From a checkpoint of a small mixture-of-experts model trained on Wikipedia.
Size: width 192, 35.2M parameters.
Experts: 64 experts in each of 12 layers, 64 SwiGLU neurons an expert, 2 picks a token, a softmax router, a shared expert of 64 neurons.
Training: a variant of Muon for the experts, 9086 steps.
Below are experts of layer 8 (counted from 0) of a mixture-of-experts language model. Rows are named router (the router's row for the expert), gate (a neuron's input weights, with its number), up (a neuron's input weights, with its number) and show model dimensions 0-191. Each number is 128 + 24 x the weight over its row's rms, rounded and kept within 0 to 255. Numbers have three digits each.
Before each expert's rows: "mostly gets" lists some tokens that are sent to it at least half of the time. This comes from a sample of Wikipedia text that the model never trained on.

# expert 5
mostly gets: " c", " Dr", " Sc", " v", " Jr", " Mr"
router:119127120140116158093119129167133113109086118143123098133122084151134157154101093099107127111128178112124148098101159153152095154114135155147165151152072126145139098114158124123114130176122161130110078094134159112169136139163127122124120152125115162139162124106098123122144108153141141154172133121125087129151170118136093121161116138082082141140105131103144136160127106168115131119127113129128112112134111154114158146111108074107079149108099195140159097151128135119142120108139143173081112143111161144162117096128124127092143120114113153109109100104106090082144125106102156097
gate0:082105183142129137092111147125109117074128147147137123057132114096166089137184157138072100181129142098119123111144122129111118123128147114142107139118130140135125129118087115133086086093104093166122140103136099115152121145160160164130153136166132117124124140096123117125134131126120128127113093126151139150097153126101094144121157097116148140146135110109126087175158105157143113142144145135117150093103134123115136090122143122104149139188122130126111111106143085135103139118102104138167139127130109112096120101123131111092179167151191092139127139130125154123184128104176135129
up0:102108177115137162078111136137094135079107082166092128102171111105125133118124143112079107156146128105094146133125132119129130140157110133131151136152109132125132144091115137128161088091126150159104164132153115104135149095155125183094138143131154161103138097138111084150121094143096137091146113104139116196120173120087121127112117090111118119109110152112118141127119129133161108112074150148112126096176101119118161091123134133094139103151129115103105115090146114131118114118116101151119152154149117185109104124109134145067146143145145101159154123157131140127141141114156079121
gate1:126152126079110113103151119118152154147116153087125112123193106119135154165154135150133087158104128121096149131140100107118136109106132135095147127109111114099152123147135133089150139156150090133175091152160127092145156104152124136137118100163150159154134108128149113089131136110140155131131087138123133145152095138123119152110124140130112086168084127117120104133090156121098135151115157125187079099164137159131099096103146113182116140162131117108128151111147131122141119146088135115108084091129151109099091055154169151134129137109118134105119134121144139120126085149136121064
up1:163116115098117146132168159138122135122181134106116125197143175143114157167138116162119101148107141131134110116103117128123157116142114168140083103156118122116131101151120139124102153089115147115094100115152141130148184092161058143120107127160102138138092114142154118129130136185131143119124100121132116107159131153140122114124157161106163146125129154128142164145115108159117112089101134123111100120161139131148151133172144136120117184187080165150161141130161151122113195142144106154137101142131081127149131110137142102099126124140094142128156095111122170140118125115110156142
gate2:132175159116154086080151098108092150147117149157152147128099137140117135122160133111084106140131134098149114146082144117128172148122114189137172112136120136169126119144127124125137117126134144099167108121170134095112104077142155134113082108131122118148131097154116144113112140135166104101123101137103161085111126130091123169111131066108149144122114100171144109074148132133147106114099138185126099103146154128120131129130077137133153148146118166149120165151145111124150116142124109116118134153107117109109101103127160101174082147152106109149174085094132108135112114094137127124
up2:074137148094140098115127135105182114120128125151167099128125171134111113170139094116130190114128122115136144130134118115093129144122124163130120093113088126097122112173118083156102106173156113118144094130190119098093106132144141090142139122132155135139172140086132080145121128114190144116148124089136121112129107141136109153128131165159153152119093161147126156087173123115102079184137128137090101129112115129125107125135119167153119101103099128125119162086160130176108128105116150144110148109142126077095111140119173125123155137155153127146120149136129091137133133122135118119
gate3:131119133153102134148117127100135068141079131103114154103081101112138158131173109114115157162135138144095130138137130083134130117130217101157085162102094118105132136120099141126132139115108130167111155131134126092159134072159097104126165128152102159101140124076141124128092088137093130112132119102123144130145134100123102123127107116149161111150143085112085106150161113167172132090119123137121105163106157135142133103095158118139100114158103149101117127152106143145116128137133102134105154147129123132103114092126149116090141140078102120121144089169079150122132119104140098107
up3:118102176117128128131169115126105125118159134095114132134126121102134118147068125141134099137119156145139121131063087117132105098090074136084139159164153109156153152132116117120141128152154116132147114132128132156121103099143148117121118123088151142140124121161103096150136123147122124121145105150112140151180135143143129147147145140153082108111152126113103155162177179132158113157145136159126140101156127111114132126125108153126153154127091147100112104104171124091162139111098147155148091086113130168124120153154097207101083159141158135123196155130103128128114118100131094136
gate4:120132123100159146118131117153108164140134190069126144122131147142126129142099143158150099115110128148162121214112135106164076107126144163114124173099122147142153115122131127133133127139102159105133137131073181156142145070140107133157153133099122147144172175132148134106093134154083130102118145117125152144091093127143116126102098135108111117109160133118119138126127128118094142117098104127152163121108115110131138142153116122104150119122123119122120151143176141144141134126118079124097132122130140161142131151161122097125143056151094132122176073100145110156111124117109158074
up4:144152116118108121116138129139136185159108161104182141114123111166114142093121124158162135122133126141168104122097151135126116138149147150090097167132108096142145130114114137175133119179079206118081110123136131147128169088157112099158173142124130125101165122120129149137134099140067169110143149137117138145123103069134101144147112159144136144156147122107113137102122108139089111103077116149167133138156110107129109161154100148111127133117121157080137113115143103101146110105103116132088139126116125123146137134144075097139133075121160106115168135119134122151135134106118156096
gate5:134093169121138147108144140107110090115135119136123151154099107092147144117151110127136143146137118125101141154106128135163096123086108121125154133101136178138089116149102138161114118148101120174128197154130107156152141133143144131103065154149098121118144092093133155143160125144157193129176129122127121105157160121115095111135137112131152113110134143116137135157162082146132125125163127142079088152115105123123089147095177136119125111155161106132101130113175126120140129095090136106132162154114132163147117153117148102069154133127101114175088139155075130095137129143131119112
up5:121113161107106108094113154115133115124137149097134132151131110127099147141099136112104101160139092167106117163089117115117126120147149115086136147082126100121147099143113137143137113132133140099117153100176110135150106133155186097163109167122081191126133145075127151076110123133101118124161143114135119140137113102151174104154138112128145154118130110115130148147116118131174115128145139134168165161132098178151112144108133140165085122125152144125126166144098116140145107120136137093133163113140135114163059151157180132099120151120108112149161115122096110071129117172114135091
gate6:162144156100108119104103152121110143098169111102171136132124122160150118163127142086150134118129129122100125130165162123166135162130094088122110112129140166154106103141164085111109110106135108113152091120129125098138133129098161116158120161133164100131201140166105086132108160131143147158143147147099118140128166110154156100126143139126139108083157154103135137103106127136111130113104141131106111098126086150133138158075125091075147120123141127150127134161117087134173138136112135127079157154136134116158137148154135148100173111130126110125084119151083144090129195148148114131
up6:135129111129104172133154126151137097113067113109096146150135103139118098120169125116157101140123100155168095123136114107136125142081160152122081152123137137149156155128112090151162136147136135123092126095101113127127133140150079108093150137149146136146103097141123127120140134091126098155145144130127106100145140092138123137103104100110155113091081165160134103140132149191149141131130099141132172165169145134161150128173173098120123137121156171122141147112146153134121122114119138084155113118153182150117127123153180107099063149123130114144083116086127157111086131121133109110
gate7:127138098122107077168120115140134133154124143117129095086115097157111130150105171105120145132119157115125118137122098094113125115138115112169135144101140129110140096132123127122130100141164140088111161144135128132111130100130147109100120123123134122121197147070120156132151154127152061123142132075155187097131106125091132109161107110119109124171162087107114174167168129137129148106130110136152144132097180159164078150109158116140126118142156123118104130106128167121147149106120177143113155132139103115146139155138111148182128121165128115135147090158147162162149116159118150173
up7:116149153152167102119105150131132114148084152124129167142146085088178145112142122130144104100159079161162098148108131106140119149122125141139148125146135132139121148090153147149115095155104099060096135149099088139117112092103148064121138155095129112168141138124099118124110129127126082137130160086148148137151102163146129104181137146113183153125169107119107164152130128132085152114153116116132121120145130167092107126157108133147098143130112117089144094103134171170124117128162142112120114128167134142150107124140128164146121114142076149161092144138134109123097137127152155108
gate8:128122116157143143129164114082120107110119121106118129160153099181132094078154127151121150126100177110102155120155109108107111126119129122155156136108067121113137127130159109111130147177130187115124097114228134114169126100135117118145126133094119126154110087157142150132091116091125138087128110068104115141137127144142129149131134118139164112122104133132165160149090113138132117123102142116154165145152170124119137112146116135072101124146117126177095143102086112126132114160144134146176065131114092120134156115132108106138128111113124105126132141122115109151135112165142125104
up8:142124118050166093162110131171124129116114155147121098084121172125143097176104107106131134092126116142153134137104120133167163104130132106129146120146187136107125150146098103126132137110134099125129189117103127167092140155120121110122139101155117144114127129083094161131135159148125118113103123154135175156142149137119152088123146159114085133124136145135125119095139096135100157129136103111100095130109107122145096110133145115155118162112170115059145132145163144116120128143118116067090161117146186149146113152112147159110131085119128136122128086132122137127093116124094125175
gate9:100131098100108133136140096161142129092177111134072150116133105148156126127096098131147119147122116120145139074130108199142105163126134128128126107146133123123116121160129165119108126122118124167175101146119142120133151111150102122104110137131106136138116136134148154105176153167111169092133105082117114104185150162143115105105113121121092146163153121098137171105089116108114098093114123180130099136118116129103116083119091179126119151145150100147113039153162155114104123153121135170129142111138150144130132130105144117126105106104116145127142101157114172144142131130138138087
up9:184118114108147126157096151089086149166097134135165120107127152090126106141151158124146112102152129101142146184129108089140122098129074146121161157086108157090122133127114098135122131130131153117063106125126152140138102151110127101136115171111120142136117127091086119139136121129138109127152135130129126147099092118073150149154143111125142109139129152175141120167137120171137130133129125095145161093139080148121151150094120070159096115105114127098152182129119103151159141122110084103117145119122124089112098129117060113104145137122169123153123120094145110102113105157131118145
gate10:122148153098143135133106143131142144103170118120126120179093170171141144152154109126124151130172135131107117109154123144160167119127134099148127111097162052131117147129145082088115160115152117149169138150135130110128158113115169134114167115159119141113119124126132128116149100144107134115128156123126134162099177104132109089146161143138160133148137082115054101121102099130086126155164140159153127110195162090101122158158101164108159151122118107130149128148136079093147134144120120131131116129148137152099115162154180118160100152137098139132113125093131125112108131125133167123
up10:127117132147138128114154121106097152112078131115110132172157145134126142121151100120211089145110105123160118112097118095100101122135140114149125145118117144150162157135093158119148076166101138122107065105112124171136180137154114159158096088118116088146134113119135127100141139122120089113115107132157139104119115148160130148145094130166106108138123124089115131166116177120146148153106130132117124140097143135145161150087142069141122119125135134104119147129112146144130132087140211173121123071148115126167159116123131127138157131083165132101153150109137112123122138119133139098
gate11:136153121146123104186173151083153127133119096151139113123087162135108140187142167129059130117118123153129130100129088123148122131120140141126163180127142128143145133126108139092092148150158125170073132135158115097165066131172170135120143151150125132134115096156093158102124116137134113093165131122153141151163133145145172117125129129123152146129135128113104149122157133100153111156134118144136126132166127111139104133151128117134124132125107109161125128136104137105136106136093172103120165100120095132099165077159139155181134170133147126133177112182103093104132131148117124140
up11:115112088143085125131135124142133132168145083123131145143105149151147142136164138153094122126134128141147151142129119120118119129140097171118114160079136168138137107122115143120163146142147178151116137165134126109107108118143102106134113139167075170084168110136149115091120098157111128119231124137134111124170139100120130121134125176172160090115133129141126116120143148098126144108134074149139151114173171132103112181155132105150117156121120136146150135086126135093167126156128100128104136144094128129145153144166138135138148113145095184160149121155099160125137101120125162130
gate12:169084154086129155138170122178149107171099149106114096105113155134118103118120150113117110120130112140148141177144185126147172100111090150148074135116157106133115137066111123132123138133163134139096158120117102140122138159111116125115093103091104122153139147158105177119119107120124093133085078147159146095152183130076118111141162127146127131156141103112140119111122121102150127130093114108111100110115144083101137118131129111152118112159111090134101127150134143103116134130145159068103150152139137141115122130137176113111143111154119156116091126125132162157136151158076123135
up12:050112115128143104116096153141105143096095136181106090104143121152155148096147116123150127119135103132060154155151090165180127125136131136144097112121134144101127126123129068124118120105154118134138144134105142106151125098178116158102107149180135094140125097113138120125104107154108125101115147124125092143149100119109145147093117192157141134159136113101108106065163145110111168124163134088072144116143138160121142183124116104130137143120144138132147141129119136123141118115072165133120151164143139110110140130097149146109145119118131134115151159095157161146112137095131120110
gate13:181095145126100141128119129129189117148149115126120125133119114134127114120129065143141113134139129160166136150087142133146105114111134133139108188134158171135092071106135128135120129125109143098081136158149135103159135110133136120132120151146154137116160145063167137155137097126131106172077112130086140132178079156140116161137098126130103132138167129107170116120129134100134110173113165092142124117118111143133123101106144090156156115128122128151120137139094135171147162137153120149149184147133150126140166173119112098132114103140142122092098108162121128070160125099119156115
up13:152150094116101174114081097146153104112194114079149125096084136102140126094128101124097124125098147129131113146106100145089117119139096123117163111128083137107121115118133111108140175127149127086107117109150122177138121141129146153146147093163161171162111144125100126097141128077160131128137157139126116150111148114125142143113157140140124125174095133132122135106129153152106127144102141137109114092130137102165143132145100142101103139098076125114143132125112115147104204127153114118110124093154127087120073090182137130141151151169170113131102136130104114107121128134170090135
gate14:123124130135105162136122131094067107145141102111158130103124101149103115116139166122136161053102157149109085130126154120128114109148159134183148168132106149140132084141166127104109158164102107110136189121100159154143154134152158137150127166112162148112119182105138154132108100143137156158126138114097135140147143161118148140118095159117126135141135132145163109150112123162115148070119120115136142105143136127131118116159185128126123112118136146120152136135104099144103118153139090097117126126168159089131133115101095155124118112126082137112071110141107134098139150204118128116
up14:130167128122127118105129133162119153170084127143103128174095152145139165113123160087118115108136057187116126144094151108125114122119126128153144156129146126109145153126116128144155122149096168099138146149108137165138106119109108153159126153103053156190140122134091150115139097104124126132113137089137118101158140121163147140145136121149139097118128126127127168114111110108143159100157114139142131148171100169162128098157124155145131179112121102135097125129134157128091163109161180095167115132141115135121100090137161117141106117108135104156103091101128164150094140135116157094
gate15:129099149122089124119135110156145109102140124099138104136162129130089142135142133125102139162140150126159105119143140110144123102126119103074129120128143131103128107136070166123101140115166131140083114140142137130119156129160118133122121122081120155167117151105101122153171138097174159089124113089123133138141114116113106124153137066178126168137127142140126130114127140143103134070102130113154093065123156111141137112123166119105143112083144145145122148119099193106185099110096119124176138103097133076137110117128153140119158153153130115125085124099130108145109151136078152081
up15:144102113081126136061165154134114115105083140098173116097128112118126137186140110159120166141113114137105119080139151156136091144108150108166112134135081118126120127121130175169122070162119118162157150088107154153122130135134120119110137140084141098143145101139101119140126157147140111142160147108107153093149113099141127101157111115125127131080126171152141114126153108089114159102149134098141159130130140078149150161151091138115114084146094114124150153120153127143168094111138129111134093116120156100135100136121100124127108144084106099131102150075112131104121156103139090137
gate16:140102149117113104133090183116112157134133060103150118147146085119123143110115113113116092080097086152174129135129077103141141169120088160072133104127125120144168144102099136109161142145142171150110104140148094135141143128139166145164132097134123110142100138139099148100102133122142117138088133126105140127089127097122136092102139133137104147134144114123110099141103159145109140122118122115103129106143135115109153132114140184141100153159089105090137170148166122147111110140107173118092102119178103176147077131124152160115139113139113115141090106119127134114152135163139175116
up16:110106121122123091139135117134151137128106119117099134116139173122138145108135160113128117136100090085067123180082148141110149107093138073177073096122110099133091120152170107126152182149136109100128108111157143101139109125170157094115105156127118109130159159152156102144118140131115104105095095107124119119155088126109138126137130132119090135132118163121139078075165120146141137131146147114119100100058145110132131096126112070138154080140108142186127116153118151150126127114133121144143148169149129149146150147141138125139110129149104113093145111082146118132130133103159113120
gate17:119165121113159110149132157107145134096143134143133142098146144155104123144116154107153138144111141117144128124081107136101128168149140158138139156157148143143145096117132094144131081150145123153088132140134086099114111081180175150076150102102104106105153091090171125158134123133153140130106139132121141156092125142142142158150131075110127160144114162088097107103183105106146106168098143160190098138099125121173127170115098120140106112161149127142134115133124138123144145104078145138103138109140116114141084118182143133140113100137143113108143131067120156119126132099112132101
up17:113161104147112133107150153104148173140132112148104128180162128161125117152107167136120147135128115107114110119114127122127176174140122191130162097134124165128152102118143135166137109099134119181125124085129138120156074122129149138110160137149143114140133110108152103139157126132138121087151101116105171136136143146145073130147133058115126148141096165121108136103143107098133116150121142144128067083109117142127132142138095124138112116124129164167129140181123131120128122157123127119108136141138182138097093117144143103172157090125132127169141146096106175150099126105117198142
gate18:144115134155134136141123097126129091116094109135129105135112117106087123126107164156107143135117090120137116129158160128153109121087142131109070133137125127131090117123123152090144129122171132108145134112124168151032113127108129106139120159165110144105176117125101088121135104149101133159133136157120116118123157104077108164090138135145142113129144155124142113110125147066123143086133106117091200136145134134128128103140148157123098127133132113124113123127153127080180108129107150126129157128109107152108126120112150150096144084119117144101056091128143104160151157075112162126
up18:141095134127130094171125086133114103145127156133146149117125149182132112085127184110140120088087064125144093146154107102162168105089083142105146113120119149107106099143100144098136120136160150115132129141145129128099129116105155123128154168121127092176151121119171135109132120128183183151150083124085095109126139127077123121153137139149154136128148176143136138145162132144169127131122117130169127091126092114130136101140149076114117113125140117151135166140106151132138141113104148083102096126164153116174115143128136136147169111101121122131078109123105144148115160105129117130
gate19:115145073096142146105106135139189125137130112138142145136124140133149154141144153114151111088134110128135114140136150128139100125106166109151153127110135148176136116121089158128141101181120147117116145148165097122135123151099178120133146135132130148152150107120151141128140162122189126152159167144092154128141155133130108141066109107129120174147132128125137127166114165158137114115132117111143132065151190091130069107163131177123106105099099119158151130114166136147162105133093098090126104153101114110105103143139140118129145082175139102155131140122132101126149164152111126169
up19:180129096098114121132113149120143127144135136110144132147139144139098174140122087128162082128125146152146121138132173094143125130120138139160156145105152148142136111093145124123137129184081144133159127147176131135188124147141138130135138113098123170132144135109133152140156164139155126121156159087128113122140134126149109161091085103111122133107125131134162108179144156156128155144145146102128105082115185127146102132171136124133106143102112140157125143127178092125158102158120133103135114154094136127067091118134155124144133111201158121147129172116112098123129171164163132173
gate20:120167170102081142128149104132135113144156111109131123142137113125126138134143074127147108093127156110120142126138148106125113108165164102112142153120154149168151102128110118155102125169077130109143113155121093161180108128113102112100063161117080160177122095118141146103125140145155118147120106148107106091105120149135121175125081086145132100149117123127160099131169131167116098148157153134120137142139119157117085117104150167196118109106156097151129128142124128103144149113119161119169132114134151134155109127110138091137131091125154146087083139147105094092139166137134121120
up20:086112123116177099142096142151125160119113107132125133145178116148112115162177156145123140141118105124105125138125117123116145127135136112110175143113096114088097158134115148108097127101153136157127143087140138107148153131163138137152157108121106144063077176178120142122141104137118131081114136111121128139141127101101147141120152108137088177162128142172089111145129100115133140138114113138164110088089139110162131183172138128104156167150150135107121135092149113137098123104165136108140123116108119129092140135133120089105136118171058117146142146120130156112186082118137111116
gate21:152196125144130104157147133123113151163128182107144079132062119105123125114151141147175148122177130173132169149098129146138116099117119158120109121088151167132104120132148133109122111125108113111109132136129137137112157163124110133115132167149085115122200136097155152127130137119149095122144096108156130129132113137148125145133132117152102114146150095080136103093170119139100130108085136110140165136164097154122120107168129116147133171093135130135153175157118154180163163142121119125111127121151166089148153138156108108131063135116147130119116121141123133125104138095109174127
up21:116100100125121116150117095142134138072166100147115112133186123148129102116117109171148099122119142104127116136093126145139113137111127112136140105105113125151130105193130117149146139117154149128167110099148132104135146081093101103169091091135123113141115147132132107137105144128114126122126139125132120116169135134143148119150111142133129119098060174160132153116136145118156101147116117136120123112081112147156159126068127097100163064182132140118068135148158134126086109132117123190150116153153126130197126129148156146134133152158106086094124140135114106131087130127166100132
gate22:142120115125135080135127098129129175133075135094122117111119119121168107097133132137137090117098123122137170090147127152125164154086134159159108155147138105106112122131124087074144127119133107102106138093134159106087104139129141141130102145092134129089075110114126149136159130127134131125151143141120149110126130155137076121088158137101130151079122136186136136114120111140150081124126156151108095130118071100158091070080106165138115096093098139140104136135107133176147089146145158148087134126097173146103095123114136120134126116096140107150115166132138155140140091108133113123
up22:160112096118125092130125103144118152121099116076139133114107125100132121122153122151136080091098071104150146113118135138125122183129146147144117183120125091087122143109171095107147127130152096145127145075132169078095102136148144113139154165120154115117073124133092163123137115082104114111140141151167133161084149135130114178098138186076143121091094149108126139116106099116125135126097148120087140141112091142122112079071137129116133116087135134139125128116103110127097114107123174133128129128106141129108124139127173142104119162121122107154147144131154131103150099131128098136
gate23:145119149119182156095111162118145081106109148117141140161141161123116131085153140136157096104147109125134107074119138120125115119106110113141146133138118115156199094131137112105123076115101161118191091128134111126125122143128098133121119131085117121176128140115147153130107169135116117125111148103157111116106155147128107152120116130093149129134163123135055077136099138145107137100184123138103179157120103128098109131149121130136139151129179124130158148116147142103173089119102170122117127134131116138156131099131154140110126143089095160102164096115116101137092132139088176126
up23:105145158195155132115104123141127072117127137115112102149136167109165098057140135111156125117147095128158146126131150121146104112097156179150145143133132121099176111156124123125119126091090141114116119132191145132127147111145064105121137137116099124143117167097164114181082149121080118140123117125145048103147121108126123149125116137118127096132148134091089086131104134109101115106129106141114161124120118130105137138187099134105119121133180145117145125138132108129146121117119120093130155178100096162165132120144133115129158133090116157107145118132118152127113150145102138117
gate24:099145141126137127101150152103135162148091127155138144083096086134149175081097165092143138120109090117160140118143122147120130092129115103120142115133129094131149097119137085076109137137116181109132107172170155112148115165150145128118119121103139123098124104102154146150131180148173133080116086124145125133130132168140114138118124132121111054110129142121140122168137163122151146156078127150105133089130113122141138151113106120159057110115071116143129147116113149129135122149143136116112100155099157087142104132142134106120083129121104121107179151088122131119124148151109101147
up24:161134121139111132114122174132100146137123143111138141151122168122136116140136109134127070152127101106152075146161121133114148163131135180137155087158123153137137169131087162144157096133120140130134145128137153168114157113080134106142123129125140119158156108128119108135113109093131078129111174142110118144165117090085122138131168134161159131069129144094163120110106118143113157109107125122122192092118082143124140110118104102101168139134134122139161137157153120134166167153099109152163100153147111097165139149116118091129130108161063118167130138111118147126140120065116127118
gate25:101096132089164156149140124136119121131104113124135135119113092115109141138131123120110136141184140169152168188143147105119126101103152148151112125161103137215108143140102160118135179189100124153103171132119116118111133148208106150148147143116109137162123139144130091150096130161131149122117100144139169139154150118096166113140121113118082179109116147142155102107136137165142178133098100126135106120098126103139128108150107124100115119101115133135156125105150145116091141113122136149130120150095120105141146135177152124103101117139123111123088136161126165124143140145101078142
up25:160141104120111106099101143145097149098140102102127084112112163096125153095156128070201121127109115144139094116117126089172127125136116102125139112111152141133141138163163137111109050116121118147159084109107095124120121118139162105140110096167132099171100102134130136123155146139150140132100166129112154094122133107159118137147142113128137120111123127149123114108161128116074077132144147170102112135099122144110167108115115113130131189173174104107092145112101149122130116148165094143151121114117129167140117105107104131152125122112093161178120124125126138157114148088135162137
gate26:143110170120128127120117146121127137123159154087134143104097153138126131131104091155170168112114141160151173197146141115122121113132137105146106151118132181145102098120155157126108150162131180149124100152123082109139173134153120093090124156106153143122166117090159116163103134169127136152127113126137151113160131132121107105132168152122095128103159157116150123097131144130158113129140115136149143140138092140158170125102153099151138096089171152128149140165087118139136148104122169129132084130137130087172107164105103119124093129122150075140128084078134124091113125158119141140
up26:128128134149105135118142165102161164149167127086110103158112125131139096153148120100180138143187122125115168179141176152100131120133139143124150120135093164154130161164104163173153141128137138101107140144117103157091108101160114189129117134123078142119170119152140121106181117099131095154136091166121111119147129141125134154110122138161105139110154155110129085113144146165106155113117079109135151155122120122135093133116149175158132085149159150085154154170122108122139127131121106111134131137105107139169114117132134099116132173093119127100159123096135135091154126119110162127
gate27:123136131100114133137126098162116136086136127096122139123172100149141098092113157158122120150157174129169122138122118110122145121161112101138110127090104105157138155170150145119140099114112150151145129138136133090114110092166119125135121132125124156169134137174125120116100186116136172117140125110086129176092100097161098131151156138143117082134128082142123135075108127123127153135100154190154164083093158108109165142121101159143111159120096143103126171157139116153173106090137121156127111112160066113133088120128087138104112137146134151118107140149109121113120150127162131110
up27:085143094188131111143086126122094135085140168144127128116092157135134136151135090105098151140120122133129160111113116117090117164138149123129137107140158141138151104122183138136133157137102092124127140127138133159178078145129131144164088093161123094138122149150135111163128081142128100174152154119109143116163122096118114132154129146113127143150127139101125125120116106141147160124157114110116178117158142131113147144110125086081165137141136152103104142120128140156099175147118144126173111180094124106109146158154171099140105125127106089117103138105190104136113163078136155156
gate28:162087148127137129084164105138166135125146139092041146131089144116108150122086152144143093137166153138117129128133131102080122141118161131163114128123114176123109127114123120097109099148130146125133125108092119118158172100122128087079106162116146123169141122108128131110112180145143100145095150121112092083107108152111085158135083087096130143109118107139135144147143151125148128132136171117095114150084127097111089171141122072153141120146122091127098138167086138133159122121121128119125123132127113102108127141099117106121104095150149149138141180158166125122105148111126110128
up28:143161112094114139096130101103100120133095091098108109132134139110124130121120146122141125111191108118164098198123126179157154125128127090176194123113096131136160157138151138151134123133111150101104092146148077136152170139147147129089182142142141132126098115148109157108120147176120158113112132136127149132107143155151107131138109126147090113097152119106154130125148139142102138098089153134151131113157131110100101107125106095116141098162110116146147144129160170117111149107110112146102097077122112134094077138116131130139113105161110155135142129110154110148116077130102180094
gate29:159151156129159137144202145133140115135139112173159138155149106122117146108151154118140103119110144121132109129145126149159178121130137143053171108136125132173138131148150112139088172148148134128106113080169146119135154143138138161125163150142119101155109182156077105128152137123136124097124102134080138114123135155137152106080134120111154070092148134112142113117132122109121128132130127129140136100144166146097182120159130119158142131116145181147140157127114136101098153159146143083102149065139157087131148136119116100117152110137154136153099114143153145104139151129105135162
up29:125139155119108119129092145121118115149122151101102123127121146151136092113158150130125161149155098154111134145120154125079164115186137090143113160131112067097096106139117113099165090123158103135161093144156172076117119105151168126129073128132186166125147065107141143112075141129123125140110128137181137113130121133148128170148154161150145143107083137109103146116098159068102137128141125127151108104120112151140092157122107153143119127152127133089111134137110122131185115115067112134165107139128093096147130120153155136147109132119133114114101141142125138113109151110126103130
gate30:100098145129122138144117138086136157115170087096132153155176155160107112128175137122097177126108146122107108167145146127134150151121097115155151168128119178150133105140132089140121117142074134122096114044143150114133144079143103152147127127130169128113158111119124104149124132150150144153125115119140122093119123139128114113101115103125127118087122162179139142103137107128122096100126103099093140143130114098163110146145107124115114082121112124141114123138130134139144128140115152163085092145135102150162110099124134094112113139098102168077155079107116198099132137096137157135
up30:116139150101176103117131146120116129122093144123147119106112131136122141119116153131131038164135174143144114100123116124106127139092157114069125125117079049092079120159091107128112120099159155136139174125123147110151105117171121134130135154143124119134112139130126147149127208096088080106125137131096118137099106162149103187152140099148137121123128148110128124162141136122156114136131125111149127119130121132130091137108124137128135072115119141124126124130095105115113148158130144079104158113110120109110095133140057137117152128160115117115125168145099092160117127110139104125
gate31:116109094126118086134147116136107184126134106103130154116134138178115157094159094075085146140098163115086136147147107158165167128173094101115166101140129140108111130130116151130144130096097160120116146128134166111123130114144094100149124146082091147115118144101138124113152119151150181139110140139142108120126096160117161101107132112105112112143164194147168124156130132133165121102084117122083124122107113129131172153116124081133133096150150163123119147174151124115136139089138154124110143109117152120131087098089110149107120146146115076156145146109115111096133124141120156168
up31:119071125092126097194091187133103161131169112106111119105132136117146135137111102104112149131161114109153157107126085094127126159106151153078129141145140102167133153100188124140079141088173163109127123144132129093116113126168078124116106125125139136114100135143142153155094181136143110119109156125153140123182136084149128085114140140176130091125165144127100106152154147128140152125117073135108125102122127093104120152114127140125129139173140123101124116164116141117122156128134102110138117141132148127117177106102147143089136129157099177096124134148138143144137148115129137140
gate32:147123138122131139076128142133119149133157154071139128141094094111160125114139141136132080099149139147120106125132112111061134119098110109129135152138097099124095121168130187136086123130094106081083156129126094158095068102115138133077110132128147091138145112128136124134118129128096159184167113092134137114126111110134134094189128141144135153159143150100125138142122174156144168092138129144121153117115103114138123133114141095109167113117167172112142110135126133173125158088098102098148160109122108138134165128131096130112096131156116134116093109159146134119151132109105177126
up32:115130090150136140097114123139140129102160144143171142131130124130111099119123108134127158076098103126121149137143148130099146200150127081112103143138105136132135124139149142116139097129083118136094109111127123100178101120112149148109114148187128080134133149176142135136183175161119136161085123123104122127105101110101109168161108131138099198165135143162121147128118098094128113123156182164123123120107122106142154146118128136120138141143160172159100129138118082148114125113131149160188135127118098130117136088136126097123125098149159115134125125119128161091173108125148172163
gate33:141121167151125099151132135179164136115103110169101138095151097099119129143147093156121140152201110132100130157125151157103124119069183132156139169120139120145114164134126123114146173126148105101146106126081120111113135148143119109117111124132105091140175136093148094129123114161113118093125101144090143115117137117102120122148157095133115142133146160138136109105155135137135112147123094141132095159115117125126148125114080122134119140110146095157130091157119141187144162121114110126112113186089159124130123147117092151125116095101090127105151120134172153067132158117125076163
up33:110139154134131164136163096116136126148185114108146097154109091157128144159101101111101117154091199149155150090125130093153085119172160115115118139126147141131119135134103166109133108137131103130125131117121176113172176120151142106107154104123152099140147109140120095107134119148108110129135128138117095141163111134124082114073124125139110173156082151139127124173118180109153132135092150096079164098113134122180122131129151081136108157122131143094121130106145133060165150153117136145150124125183129104137157162128129109152147138128154133147131130142116123108099132128132110152
gate34:156139173119125113123132144163136162135130092105114143131108163095121168122171065148152130177134113134168148122111122172156134155131106125090185139130155114135141093131138196109139115052135115146133115112128153117138107090146144141086128114134096127118151122105147125118153113122121089137098134132159144108147097137113114110125122157154069140123130133114114142111137116120122063133132137128089149139140107161128160133068118122119148182148117105106166141143130127150172137117123130144130144156135126109095163123136143128080094143145137116114156090110071105116147107101156120099
up34:144113115103110116154167097120125132109126147128141142128063152110140168146114135142117135118123116113157131131085158136110135135141134121117167149117087149127107102097106140118089163096120091089090129090158133136129155181125146142099133125121098118128140112110131136119153146128095099146156158116110141112136111180131095152125070146149101146140123177106143161164164135106099121155126124089134116134149144132117078118155132178104155124124153078162144108151121166098126114131111130149129060064124126129133184136137146130130116150087117156122108120109169126137142123096081169147
gate35:103111131126069142093147156166156142156139122181140138128130139111138124139147090103137152125129133116059138170132089162141168124120150148093096106141134112189143137128130113160137138102128141091145138123122146130119136200113082159115117105090142144179159113130135121158120125128130164139087104129150101077106118136155110149204130123101118090158108094101150106107151132115116153076141105116122092158120119125094150125119162143122150125094115129126115101128115165138121111120141118159153147118095127097112130122125151164101145118132109098140092130120074123121084138134114123139
up35:105176131111159139183101090109100145145121135131144090125145145126109116124114133158176097115110154146131137089100127093134095110128120145148176149104131118110108115146145116100135149131135141159128156118114122107105103069119136101106163129134143153120143163129171149084172149123097124095095117138103134155114132131163118103076158135159112178154136126120110125152136126141116106153075116135141129146150144102150099108169125118133109147133165073058108104110135127114175131121111180149125187135129105155125147125123116124138125171137137129094148105134169083156163162126130120128